Experts of a small language model.
Size: 10 layers, width 448.
Below are experts of layer 5 (counted from 0) of a mixture-of-experts language model. Rows are named router (the router's row for the expert), gate (a neuron's input weights, with its number), up (a neuron's input weights, with its number), down (a neuron's output weights, with its number) and show model dimensions 0-111. Each number is 200 + 20 x the weight over its row's rms, rounded and kept within 0 to 999.
Before each expert's rows: "gets" lists some tokens that make up at least twice as much of what it gets as of all text; "comes before" lists some tokens at least twice as common just after its tokens as in all text. This comes from a sample of Wikipedia text that the model never trained on. Tokens count by the router's weight.

# expert 17
gets: "1", "2", "3", "4", "0", "6"
comes before: " |", "–", ".", ",", ")", ";"
router,157,180,180,166,229,186,243,209,200,195,206,208,191,227,194,187,201,195,205,194,178,175,219,134,201,214,201,215,198,193,152,223,193,195,183,215,185,203,199,194,211,231,198,191,197,177,177,185,192,227,218,183,194,167,209,222,219,231,241,217,193,197,199,192,194,179,150,177,189,209,172,204,185,159,235,208,199,244,211,213,195,163,223,160,209,231,192,178,200,226,243,233,197,204,202,178,176,189,181,186,182,203,243,187,200,201,171,164,208,224,189,194
gate0,197,187,157,195,228,213,200,218,198,215,200,224,233,227,213,232,194,205,214,208,188,216,205,197,194,201,203,203,212,208,210,171,196,215,231,238,223,157,224,208,208,186,169,176,191,201,209,189,152,168,186,201,197,208,201,209,170,206,220,218,216,184,228,200,205,203,180,200,225,201,155,193,188,215,207,217,239,211,211,223,179,216,198,205,166,223,198,213,220,185,181,195,224,202,183,186,187,160,219,226,185,175,211,119,179,188,209,200,180,185,190,197
up0,196,194,198,180,210,237,224,227,219,200,194,228,222,149,209,237,209,204,199,202,172,179,180,205,219,188,194,181,233,204,206,167,175,179,185,214,181,177,157,205,206,208,196,184,167,187,189,171,186,214,235,170,198,174,162,186,225,182,196,200,176,197,200,171,199,176,189,216,185,207,201,183,210,230,226,184,210,220,197,202,168,175,175,173,187,213,168,165,194,184,233,199,209,204,189,198,169,211,190,190,197,220,187,203,214,149,182,221,211,176,197,170
down0,213,221,232,207,195,188,200,205,187,216,227,193,197,215,201,191,218,199,214,177,198,250,194,188,211,190,213,227,191,231,190,230,188,217,182,195,172,176,190,156,199,207,189,211,191,195,198,215,164,171,242,209,205,202,213,186,230,228,190,175,214,180,198,219,197,193,169,206,195,189,201,190,204,208,217,239,175,201,210,218,193,218,184,230,158,196,223,183,207,142,205,171,203,160,177,237,190,236,200,182,207,200,197,227,231,214,188,191,212,201,231,223

# expert 24
gets: ".\n\n", "\n\n", ".", " first", " |\n\n", "==\n"
comes before: "==", "===", "The", "=", "In", " The"
router,199,193,217,181,191,191,218,223,175,210,205,213,206,231,196,203,214,233,185,202,211,166,217,186,216,194,186,195,190,206,199,207,210,206,180,190,194,177,180,206,192,225,231,183,186,184,178,220,208,208,220,208,194,173,216,206,201,204,211,211,196,173,209,184,154,200,193,186,189,204,199,238,244,189,207,180,178,204,194,194,208,183,211,199,209,207,175,152,211,219,220,195,264,212,216,218,195,211,180,163,185,246,213,207,211,188,199,180,230,231,174,170
gate0,156,205,190,193,166,188,199,177,218,185,204,202,186,189,206,199,222,199,157,228,192,189,226,181,207,227,177,174,210,184,245,211,164,197,182,173,212,218,213,183,204,208,184,205,183,190,201,186,188,193,191,209,184,193,170,199,184,177,193,204,220,193,203,233,214,140,231,222,215,191,216,210,199,172,207,195,220,182,182,172,196,182,193,162,170,152,165,199,195,237,225,188,194,212,181,181,197,197,190,202,195,204,177,215,201,204,191,206,198,229,200,185
up0,159,220,231,180,220,178,200,227,197,201,225,195,206,187,194,236,203,212,213,180,214,215,231,183,231,193,202,203,151,208,207,206,201,178,170,239,198,194,193,233,198,231,212,166,188,190,192,199,227,184,208,223,208,187,187,190,184,203,225,191,197,206,158,190,197,145,209,174,184,181,179,204,206,224,231,198,234,185,209,213,213,174,182,246,189,238,183,209,212,178,181,217,217,227,197,161,210,175,191,212,171,217,210,203,201,181,182,178,210,200,211,159
down0,200,177,197,211,175,201,163,175,172,158,231,210,206,233,238,229,192,186,195,220,175,198,193,190,204,233,189,207,198,183,208,180,187,211,199,216,176,184,166,179,208,227,234,191,189,214,200,206,205,208,206,189,203,205,187,189,206,200,231,200,234,205,178,198,199,227,195,255,221,169,175,232,189,208,202,225,204,211,172,193,202,203,226,188,186,200,194,186,202,198,208,213,205,211,215,206,149,167,197,200,215,175,211,207,224,202,195,204,224,171,259,175

# expert 55
gets: " June", " July", " August", " October", " September", " May"
comes before: " ", " than", " year", " years", " season", " life"
router,184,191,180,205,199,213,199,232,167,203,196,210,192,247,199,183,213,222,212,163,188,203,212,213,183,177,225,172,197,203,179,222,198,196,169,230,181,202,211,192,229,233,184,178,159,185,169,200,204,219,252,201,180,203,193,201,204,197,191,221,216,198,197,208,208,191,183,188,186,198,194,207,221,153,237,196,174,188,200,182,184,181,209,165,218,212,198,175,177,212,212,212,238,172,206,167,175,197,172,204,168,226,208,198,240,218,169,197,200,237,198,203
gate0,192,177,174,217,221,207,206,163,203,197,171,196,195,201,199,204,210,199,210,211,199,217,226,205,190,204,214,179,189,209,190,191,202,188,213,189,185,213,218,182,183,176,244,203,254,168,186,181,255,198,231,200,220,192,173,197,197,223,168,216,208,217,195,183,215,232,207,194,165,205,218,215,221,191,188,194,186,204,214,206,228,173,186,162,193,208,193,218,204,220,238,210,164,202,192,197,215,202,182,226,187,206,178,176,190,207,184,203,242,201,193,173
up0,192,203,213,239,200,192,172,192,206,190,210,204,217,150,255,211,221,215,192,234,184,212,211,156,192,189,209,228,205,188,201,221,162,226,192,186,182,224,168,232,209,191,184,183,243,228,224,187,195,219,167,191,196,201,217,203,226,186,189,198,211,195,159,198,244,205,223,189,203,220,175,215,195,189,225,191,232,212,225,212,225,133,171,216,188,185,199,200,165,231,215,231,189,220,186,204,186,211,222,236,201,197,195,182,200,194,202,215,150,202,204,176
down0,234,189,185,201,223,160,183,218,151,207,211,172,227,217,174,167,227,207,204,213,198,210,196,208,187,208,240,158,185,193,172,182,180,199,193,198,204,166,187,196,183,214,217,225,201,201,184,194,207,181,188,205,227,199,153,200,198,213,199,201,208,218,174,206,185,194,169,179,198,174,195,221,207,213,165,235,219,212,184,220,189,198,167,199,203,205,176,206,218,178,196,164,201,213,199,203,192,211,187,191,195,197,196,208,196,161,209,220,214,210,178,224

# expert 36
gets: " |", ";", " |\n", " –", "|", " -"
comes before: " ", "|", " \"", " $", " —", " +"
router,154,172,165,223,210,218,220,197,216,194,211,226,217,191,205,176,195,217,199,169,188,199,214,188,218,166,210,200,174,220,170,194,181,183,207,192,204,216,168,188,183,182,214,203,201,193,149,198,216,182,201,202,165,182,221,226,219,238,198,214,164,157,195,177,184,187,197,170,172,217,163,240,208,215,230,200,197,211,208,197,197,169,184,199,163,264,203,182,179,226,200,197,205,178,164,188,193,206,181,160,184,201,219,183,182,272,184,196,215,230,192,161
gate0,224,196,164,217,215,229,173,200,188,206,174,204,220,164,214,226,195,190,199,198,180,181,201,210,207,170,184,190,204,180,191,206,179,191,201,207,199,182,204,186,197,221,219,213,174,178,179,186,222,219,200,242,193,214,225,198,185,228,199,212,209,187,185,171,210,201,186,197,188,171,225,222,182,170,199,213,228,241,207,194,163,181,232,246,189,185,190,187,182,220,202,223,233,212,215,189,202,230,174,185,199,192,197,172,217,193,178,192,208,171,181,204
up0,170,206,179,254,177,177,180,234,180,203,200,184,211,191,163,200,188,189,198,205,231,209,225,198,198,210,244,190,253,211,205,149,233,178,181,216,187,197,184,223,202,212,246,185,216,218,198,175,204,229,197,187,201,203,218,218,200,205,230,161,199,210,229,174,173,145,218,158,223,198,218,185,201,214,189,196,210,174,182,213,198,193,187,179,189,187,187,217,199,194,198,180,215,148,212,216,213,194,179,188,235,209,195,248,162,215,251,238,186,149,161,220
down0,198,196,189,246,206,219,223,199,202,211,233,218,200,191,221,192,199,180,229,179,206,206,158,186,176,209,208,198,211,197,224,165,195,191,202,193,221,230,275,221,197,164,197,204,197,181,231,211,200,188,143,190,177,224,198,196,255,197,171,158,196,187,204,222,194,192,175,200,201,198,185,163,191,197,191,205,178,157,229,171,217,169,205,191,188,194,193,210,210,187,189,198,181,204,201,191,164,213,200,233,178,242,176,179,213,219,194,261,193,194,194,179

# expert 47
gets: ".", " a", ".\n\n", ").", ".\n", "\"."
comes before: " The", " He", " In", " It", " This", "=="
router,181,178,217,200,205,194,203,203,199,171,201,209,204,229,166,209,218,204,213,182,224,154,231,163,204,201,200,211,153,210,183,208,190,175,206,171,201,191,201,194,222,197,192,189,199,160,193,217,203,199,251,186,175,179,215,213,221,219,221,202,181,186,206,166,160,195,192,206,211,190,157,206,203,213,213,205,196,202,209,175,204,192,204,196,192,216,202,189,184,201,195,225,193,205,182,195,212,194,185,156,156,231,197,175,187,191,188,189,191,220,187,177
gate0,197,172,210,154,210,170,218,201,201,211,171,203,160,245,183,193,219,248,189,197,172,181,183,185,190,179,228,208,223,204,210,229,155,218,204,198,219,208,207,190,210,183,202,198,167,198,177,211,203,172,203,202,202,211,221,205,243,208,178,183,190,220,172,219,194,234,195,174,164,210,178,200,213,223,183,203,190,188,175,188,206,173,203,205,216,215,224,188,204,222,175,180,213,178,225,208,193,201,173,205,225,212,202,203,195,225,192,211,201,210,231,192
up0,237,167,220,185,171,183,229,216,213,223,157,196,209,198,232,162,188,252,156,189,231,200,171,175,217,228,211,213,208,188,177,203,214,214,197,196,193,182,199,180,245,162,231,202,217,205,203,161,194,203,188,182,232,178,233,189,190,171,198,232,207,269,198,184,181,190,209,175,188,219,170,211,189,221,234,207,216,177,189,219,252,195,198,204,156,208,187,193,197,212,189,190,192,189,202,231,192,164,216,172,196,212,191,197,190,151,192,189,213,188,245,204
down0,218,202,211,171,175,214,202,189,166,228,220,207,165,212,235,219,227,226,194,229,228,203,191,175,194,205,178,182,239,203,216,263,224,186,207,224,239,202,212,188,189,193,202,204,203,200,210,194,202,217,220,185,239,203,197,176,200,243,205,232,187,178,212,158,186,194,202,242,173,197,225,197,212,200,176,191,168,207,208,191,178,159,188,209,245,211,240,205,204,220,211,229,181,198,219,210,197,219,187,191,210,191,202,186,194,183,210,191,217,195,189,214

# expert 13
gets: ",", " and", "),", ".", " but", "\","
comes before: " and", " the", " which", " but", " he", "000"
router,175,193,194,193,194,201,210,230,170,195,221,206,154,216,198,219,226,225,212,204,195,198,190,151,220,199,204,193,175,206,144,200,173,167,173,200,190,193,177,189,208,201,215,181,186,197,204,213,202,211,223,186,181,193,219,200,223,214,207,222,178,189,241,190,171,191,201,202,171,177,166,222,213,177,222,175,207,213,205,158,179,169,212,181,176,222,174,164,183,194,183,215,201,188,202,180,201,223,168,185,186,205,224,181,241,224,164,165,205,207,197,176
gate0,218,184,171,176,225,166,210,190,164,187,185,179,228,201,175,194,205,205,212,208,204,224,213,225,184,190,194,184,216,210,200,156,231,181,194,194,178,181,202,188,211,198,211,173,236,195,240,215,193,218,182,246,169,174,186,168,178,197,189,214,207,191,206,184,231,188,168,220,202,172,247,189,199,233,209,232,175,204,225,192,199,221,216,230,163,202,177,222,197,200,225,190,215,205,200,204,182,224,171,199,186,217,198,203,156,215,199,199,192,197,228,183
up0,211,169,178,198,188,203,180,200,193,211,187,190,189,212,207,182,193,192,226,209,181,163,198,221,205,212,212,253,207,202,202,185,179,199,211,184,181,154,219,180,193,235,210,215,212,202,187,184,190,206,221,166,212,176,198,208,186,229,212,207,210,216,217,189,171,195,142,188,179,194,231,192,193,226,197,184,222,196,202,202,196,180,185,202,194,160,226,176,204,189,196,189,153,185,205,195,171,175,214,227,216,165,180,165,161,224,213,206,235,181,189,189
down0,177,218,193,223,174,207,203,220,187,219,211,178,205,198,211,233,189,217,155,168,227,198,215,204,228,176,200,147,213,234,231,188,161,203,209,206,212,210,209,222,224,199,193,237,180,231,231,187,190,175,165,212,177,223,179,196,203,184,202,199,194,187,166,199,200,229,203,194,197,200,187,177,227,175,187,165,179,223,204,191,187,169,182,177,186,215,178,205,183,171,184,196,208,175,246,203,208,225,223,191,192,190,193,210,194,205,177,189,210,200,217,217

# expert 43
gets: "9", "5", "4", "8", "6", "0"
comes before: ",", " |", ".", ".\n\n", "–", ")"
router,167,184,175,195,241,182,233,229,187,182,187,216,150,225,188,199,226,164,206,179,196,207,202,190,212,214,205,183,199,196,182,221,209,183,187,240,194,172,182,218,231,219,199,173,208,188,199,233,199,231,232,184,176,190,194,236,201,220,207,199,208,191,184,212,193,209,186,200,197,215,168,186,199,197,209,184,193,211,197,182,171,184,185,167,189,231,216,188,191,227,214,225,210,183,193,221,189,196,196,171,171,188,180,152,232,224,205,205,219,207,169,178
gate0,167,191,189,196,196,172,172,220,213,208,220,232,209,181,168,236,192,145,210,183,180,188,182,222,220,187,214,210,195,192,214,217,182,188,203,192,194,201,181,187,208,225,194,219,217,176,209,209,192,215,197,218,177,202,183,216,183,223,177,193,207,173,193,220,166,232,206,189,224,185,179,197,218,190,210,185,201,205,187,206,204,220,207,164,170,219,180,207,223,191,232,182,182,208,188,191,222,154,192,197,197,199,202,180,205,138,248,227,154,219,212,193
up0,200,188,161,190,171,166,206,199,230,217,202,239,203,205,193,206,184,206,217,164,215,218,180,235,163,185,188,220,206,223,193,191,205,208,185,199,200,196,185,185,185,214,196,165,236,145,223,222,205,199,210,171,159,202,173,181,182,233,197,193,213,206,194,236,189,208,217,182,208,177,197,196,235,217,164,213,189,185,201,184,200,208,210,188,214,203,170,178,205,223,229,183,212,210,191,192,199,192,202,199,210,199,169,233,217,196,210,230,189,213,219,226
down0,212,192,215,209,196,192,204,217,201,206,187,217,194,179,201,213,202,225,199,228,219,194,217,224,200,202,212,206,196,213,165,192,228,207,215,194,205,213,196,195,188,192,183,209,200,167,224,201,187,227,225,192,178,205,170,216,206,214,187,209,196,249,224,217,226,216,217,235,203,202,219,213,208,167,202,188,184,198,188,198,194,208,176,215,240,237,210,174,186,214,253,191,223,213,225,208,206,208,194,177,187,167,209,211,203,207,204,202,227,164,208,189

# expert 46
gets: "s", " the", " In", " in", " addition", " However"
comes before: ",", " of", " to", " with", " time", " he"
router,141,200,195,172,216,182,230,242,204,187,233,206,192,195,192,194,180,251,212,176,179,184,207,177,195,199,203,209,184,201,187,214,196,180,182,202,180,218,215,185,206,222,215,182,216,183,159,180,180,215,239,187,194,169,235,208,199,199,204,202,208,212,211,195,174,179,175,212,210,244,184,207,207,182,255,202,194,226,195,191,183,182,192,180,208,229,215,182,185,204,191,209,204,194,177,211,204,183,191,201,158,205,197,184,216,219,176,188,197,195,209,177
gate0,187,239,188,199,198,199,223,225,205,224,212,219,204,155,171,221,229,238,177,176,180,182,228,198,214,220,167,187,199,199,178,216,219,193,203,161,216,204,216,212,205,233,166,230,210,266,222,194,190,204,192,201,215,211,203,215,203,197,202,185,211,196,175,201,193,217,213,178,197,193,184,175,206,192,225,186,214,211,201,209,222,232,176,188,206,195,221,178,251,178,206,173,193,165,170,187,203,153,192,226,221,163,174,210,195,198,216,187,248,209,170,197
up0,212,196,187,197,196,212,223,217,230,191,187,214,165,200,178,208,164,201,186,195,181,217,173,214,198,198,193,229,144,200,211,212,171,182,186,221,181,209,205,205,192,191,176,188,245,202,201,220,192,239,183,192,145,193,157,193,188,177,182,227,184,191,190,188,160,174,203,213,195,229,215,196,198,225,165,166,194,208,214,193,158,245,186,205,169,150,240,220,205,203,176,201,182,223,197,182,194,200,210,190,228,164,207,177,200,230,215,185,197,227,206,204
down0,194,231,240,210,220,212,200,222,209,202,198,185,203,211,219,217,184,211,221,206,199,170,222,234,209,194,181,176,197,198,219,229,163,199,213,218,208,203,210,161,208,213,183,217,189,174,231,214,200,207,193,221,231,219,201,174,191,233,218,214,197,215,186,196,205,213,175,208,213,159,221,205,200,185,192,203,208,202,193,195,177,237,198,204,228,241,215,203,190,178,180,177,203,189,179,213,190,192,155,199,198,149,212,173,226,199,177,194,183,208,209,215

# expert 2
gets: " of", " in", " for", " on", " by", " at"
comes before: " the", " a", " his", " an", " their", " its"
router,158,191,185,202,214,201,206,200,188,170,197,214,160,215,179,176,224,244,220,180,210,189,212,167,222,182,222,153,167,218,199,205,196,207,181,212,181,161,166,193,204,190,194,190,187,185,178,202,193,211,201,197,199,176,240,199,209,215,191,208,209,167,253,173,186,197,170,192,205,190,177,205,195,181,249,180,197,255,213,195,212,176,230,210,178,246,200,220,188,194,213,184,202,177,183,213,204,185,191,181,176,185,225,202,238,206,166,207,220,222,204,172
gate0,205,194,208,180,195,172,175,172,187,200,204,210,167,180,179,188,210,167,171,224,183,172,180,211,176,215,198,203,174,220,185,205,178,175,206,237,219,225,252,199,211,200,203,225,192,190,173,196,170,192,179,211,204,217,186,220,178,194,189,163,206,226,232,172,244,180,229,239,186,254,228,225,190,185,203,183,201,188,216,225,191,187,172,188,169,171,202,224,189,190,240,176,207,191,212,170,229,187,206,193,194,188,179,207,208,214,207,204,202,153,212,220
up0,198,236,199,213,214,247,136,172,189,216,204,200,198,168,213,176,184,208,198,225,203,177,201,199,177,192,171,227,227,176,175,200,174,166,194,216,227,182,202,225,247,177,202,186,207,221,196,194,200,169,206,231,193,183,227,199,204,212,182,223,156,196,177,191,193,166,237,171,161,222,203,200,187,190,175,186,184,195,184,200,177,216,179,215,230,202,221,246,184,149,212,215,202,240,209,192,187,208,227,198,204,207,193,207,196,184,244,198,193,211,192,214
down0,201,185,179,193,200,209,198,220,240,213,212,212,203,199,184,206,207,204,152,203,213,204,228,212,186,187,163,201,235,210,173,208,225,192,189,209,209,201,189,202,249,177,204,232,194,233,172,219,206,174,198,198,236,180,187,185,187,189,196,211,207,219,148,180,163,172,213,199,237,235,190,193,218,208,202,187,168,224,205,210,190,180,169,191,184,206,209,174,186,165,180,210,153,213,148,195,207,186,257,171,187,206,234,200,194,208,200,217,204,189,222,167

# expert 16
gets: " =\n\n", " —", " \"", "0", " |\n", " +"
comes before: " |", " |\n", "|", ";", "The", "American"
router,180,190,194,215,189,207,206,231,178,180,236,199,253,205,212,177,201,241,218,181,187,214,190,162,179,187,222,175,194,228,171,224,180,183,206,210,190,215,188,209,216,206,203,187,218,200,181,204,215,181,203,172,150,187,239,234,216,210,199,164,214,216,189,213,185,235,165,167,193,224,209,204,225,199,220,249,209,213,225,195,207,188,166,186,192,215,202,158,192,222,179,190,211,189,174,190,194,188,202,176,179,212,199,196,209,219,188,187,231,209,214,193
gate0,178,192,231,192,206,221,208,225,193,197,201,194,200,211,157,187,193,207,191,228,216,179,195,202,218,205,208,228,198,190,172,199,217,184,183,220,197,209,183,226,183,195,221,204,224,201,197,214,219,184,207,183,179,214,193,202,242,199,201,189,199,171,219,205,195,215,181,182,196,194,241,210,197,233,171,207,185,177,209,202,205,196,225,187,196,212,231,206,233,188,152,196,230,223,210,195,193,216,219,213,199,237,220,184,208,217,209,220,195,168,212,198
up0,180,199,227,177,211,225,186,170,212,218,197,232,198,205,197,191,198,213,193,205,194,232,197,162,220,199,227,132,211,241,213,228,190,222,203,192,224,234,238,200,197,214,176,238,241,171,193,203,170,164,198,211,179,226,223,222,206,206,205,220,209,218,133,227,206,170,211,201,234,196,184,188,179,194,210,227,205,207,214,195,196,201,172,174,195,230,181,196,215,214,197,222,223,216,204,186,214,235,242,197,192,198,227,190,246,251,207,228,157,287,212,208
down0,193,189,195,180,219,226,193,183,200,189,183,190,194,187,201,205,198,168,216,197,198,210,180,186,157,200,237,169,167,214,214,202,184,194,242,209,224,153,183,189,204,208,200,185,213,199,204,190,225,219,212,190,195,194,181,192,220,202,194,207,179,197,202,207,210,210,197,215,193,190,200,193,199,196,231,237,211,199,238,189,191,193,214,189,199,203,215,210,208,210,226,214,221,176,197,171,194,163,174,229,211,199,196,190,208,227,220,166,197,207,216,199

# expert 10
gets: ",", " as", ";", " –", " and", ":"
comes before: " and", " a", " the", " well", " which", " \""
router,170,197,180,209,229,208,216,242,164,192,195,211,199,220,188,205,208,231,218,193,213,193,220,192,202,201,213,202,190,208,152,216,175,181,176,239,217,170,195,191,227,194,185,173,203,163,192,182,173,208,208,189,200,181,202,227,216,213,208,211,202,176,199,190,179,208,177,172,190,189,178,229,194,192,207,189,204,239,198,203,201,210,253,225,204,222,201,184,194,190,194,207,246,177,191,216,182,212,158,177,187,207,196,170,220,229,163,183,217,227,191,192
gate0,184,217,200,177,190,188,213,197,191,212,188,187,177,226,206,185,217,189,192,179,222,213,207,197,172,184,186,204,204,207,209,205,208,204,219,187,207,204,188,227,217,199,198,210,214,206,171,179,187,196,178,213,187,225,173,193,241,203,226,217,210,195,204,173,204,211,218,194,196,181,185,190,220,194,231,177,197,239,234,216,212,188,206,190,200,243,192,205,258,167,239,220,174,223,182,180,219,211,193,205,175,221,196,143,184,236,185,200,197,217,180,195
up0,197,190,196,185,219,206,210,205,198,209,198,200,172,221,172,207,210,200,194,194,187,193,229,198,191,177,185,189,214,190,213,199,205,243,217,188,204,247,204,210,202,191,214,177,235,188,191,232,228,178,218,156,224,196,222,194,239,191,202,210,196,213,196,185,172,218,214,243,216,184,209,229,224,172,198,180,238,178,166,184,217,190,189,206,193,198,174,205,203,201,171,200,196,182,205,180,238,129,190,231,190,199,193,164,209,201,228,201,205,203,212,203
down0,184,193,188,200,199,172,174,188,212,213,212,199,200,200,219,193,243,181,245,177,198,199,206,224,201,196,199,171,228,219,227,199,207,177,220,169,174,237,193,183,203,171,188,211,180,205,194,206,190,211,153,236,194,252,173,188,213,227,177,198,213,186,144,210,231,205,201,156,191,164,221,210,219,223,228,207,162,192,225,189,196,183,179,197,173,170,242,189,203,181,192,227,194,221,206,197,182,213,210,207,213,193,224,199,215,179,223,197,193,221,165,217

# expert 29
gets: " was", " is", " were", " had", " not", " he"
comes before: " a", " to", " the", " not", " been", " be"
router,197,182,186,186,206,199,176,228,197,183,191,200,181,215,195,196,231,221,205,173,199,213,218,214,220,183,188,165,176,232,173,200,192,170,160,193,189,164,187,204,214,197,185,165,173,162,186,204,196,227,224,175,181,202,196,222,180,206,191,212,197,175,240,207,213,214,172,189,186,190,197,220,207,168,243,186,178,204,187,190,168,183,221,213,193,265,191,172,174,201,221,207,209,173,180,186,189,195,163,147,183,190,231,162,197,194,159,174,235,197,195,181
gate0,186,197,215,200,213,188,206,193,213,197,201,233,217,244,238,206,221,212,215,197,150,199,211,197,210,199,179,204,219,193,222,187,185,225,158,205,188,185,206,195,219,215,232,207,211,193,220,202,212,190,211,197,193,187,184,214,211,198,223,211,187,216,204,216,190,244,203,228,193,158,191,185,196,203,202,208,185,199,218,174,201,205,207,149,204,202,204,183,226,212,182,192,225,235,175,180,167,170,198,196,200,223,179,181,212,200,188,239,216,173,208,178
up0,184,195,215,208,219,181,186,211,199,197,216,163,190,198,200,173,207,213,207,265,147,175,178,194,205,172,188,215,186,178,170,242,204,234,191,201,220,212,226,179,217,222,241,201,162,181,212,215,183,218,208,219,227,195,217,222,176,188,207,190,205,189,206,219,196,183,189,202,205,200,194,198,187,223,161,201,229,223,196,195,224,200,179,234,176,219,162,201,199,198,215,218,172,244,220,210,210,221,173,205,207,212,227,218,208,193,246,153,198,215,223,192
down0,134,219,212,196,203,214,175,201,196,200,196,216,167,187,181,170,211,186,186,168,204,209,214,174,257,212,156,176,201,185,172,246,194,229,197,211,196,178,205,189,200,217,186,196,201,233,227,223,212,202,175,173,188,216,180,203,181,190,207,205,173,182,202,181,201,260,189,205,220,194,187,233,216,210,192,186,174,173,179,172,178,222,228,207,213,194,194,208,240,173,180,221,159,190,214,207,203,210,187,217,196,204,194,211,182,182,206,197,196,214,182,187

# expert 0
gets: ")", " of", "%", "}", "\"", ")\n"
comes before: " |", " (", " |\n", " –", "%", " is"
router,173,178,163,216,204,208,218,215,206,208,220,242,208,240,185,217,201,228,203,175,198,220,201,195,217,219,208,163,182,210,171,208,192,220,187,203,180,179,173,173,205,205,220,182,201,140,174,197,202,218,209,205,170,200,207,227,201,220,209,188,158,198,240,205,170,178,154,210,177,217,162,219,212,200,221,239,169,216,199,194,177,192,189,185,190,223,193,182,184,211,221,205,200,228,207,207,215,194,184,163,192,209,216,189,209,183,200,184,198,207,210,164
gate0,205,186,173,196,184,201,198,138,181,210,176,209,211,218,193,215,205,189,184,193,177,217,226,173,208,218,204,163,202,188,214,199,204,218,195,182,224,199,227,191,206,198,208,197,233,198,201,219,237,186,211,191,203,189,184,189,208,230,209,195,200,180,208,164,176,230,203,221,175,198,221,206,233,162,216,169,218,172,223,223,204,207,208,200,184,253,173,220,218,147,199,240,209,203,222,218,202,199,171,190,178,199,204,212,196,168,171,234,191,223,223,208
up0,245,206,214,162,177,230,219,175,230,168,231,213,199,212,212,175,197,200,209,219,247,185,184,199,210,211,170,166,250,210,218,222,232,185,213,191,190,198,131,202,192,181,162,185,228,213,197,203,181,169,208,185,179,200,222,185,198,201,202,175,215,198,215,198,178,216,249,194,181,210,180,188,167,200,191,181,219,169,198,183,199,185,209,175,221,194,208,207,217,199,199,164,226,183,212,204,221,180,212,218,193,196,188,189,210,220,178,219,210,154,209,196
down0,243,202,241,189,220,194,211,214,201,208,200,196,217,194,190,202,193,182,212,191,190,203,215,186,191,203,181,179,188,207,193,205,194,229,194,196,214,199,245,210,184,201,210,227,203,199,186,189,199,171,214,205,172,218,198,191,165,201,194,204,210,244,215,200,173,200,220,215,225,176,203,181,204,173,190,210,191,207,184,162,198,225,135,229,198,223,218,222,204,202,175,185,207,227,195,189,167,166,156,180,215,195,208,218,209,209,213,205,152,208,216,200

# expert 7
gets: " is", " and", " are", " of", " in", " be"
comes before: " the", " a", " an", " is", " used", " found"
router,197,191,171,187,222,194,207,233,194,193,224,198,192,226,222,189,215,211,221,183,236,180,200,194,235,189,229,193,208,214,185,189,195,197,183,205,174,159,167,203,194,169,221,179,154,172,205,209,195,228,209,178,155,142,234,225,195,221,225,198,173,163,234,206,201,190,178,195,172,197,178,199,195,209,232,164,174,231,210,157,168,164,215,205,152,181,212,187,187,192,232,206,197,210,165,178,182,192,189,192,195,192,183,187,191,191,198,148,232,191,193,167
gate0,189,206,212,171,244,166,229,232,208,215,171,200,194,220,223,146,193,171,200,198,218,208,193,167,176,191,183,208,183,190,182,178,180,194,204,228,182,183,208,219,215,204,232,194,193,214,224,197,165,206,186,167,183,177,246,191,194,241,231,223,227,144,234,195,209,179,223,174,201,201,208,212,215,174,219,201,187,171,199,197,209,245,194,199,202,231,230,217,198,154,198,208,198,216,235,182,187,211,182,215,174,208,191,189,208,212,164,176,188,191,202,160
up0,157,198,181,180,204,216,201,191,171,208,191,178,227,185,199,176,200,205,210,189,179,197,193,222,220,187,234,179,171,209,190,177,210,212,212,190,244,204,183,211,201,229,195,203,209,186,219,183,200,253,220,166,240,227,177,190,180,175,167,190,198,223,164,225,196,191,218,202,195,216,205,195,192,232,213,222,220,182,197,173,193,196,165,181,204,202,177,199,167,167,199,210,204,177,224,191,200,212,207,165,160,191,176,200,224,158,219,222,204,218,204,177
down0,165,214,214,197,183,183,234,201,179,194,183,182,231,186,215,212,207,212,188,198,168,197,210,207,210,185,198,174,191,198,219,169,219,205,201,203,214,220,184,180,245,196,195,233,181,221,219,197,230,205,211,184,210,165,133,213,226,228,196,213,164,196,187,204,206,179,228,219,205,214,179,182,200,190,181,238,169,260,214,187,178,225,213,191,205,193,202,208,191,237,189,184,232,196,223,202,202,181,245,183,222,207,217,207,173,202,214,197,185,176,206,221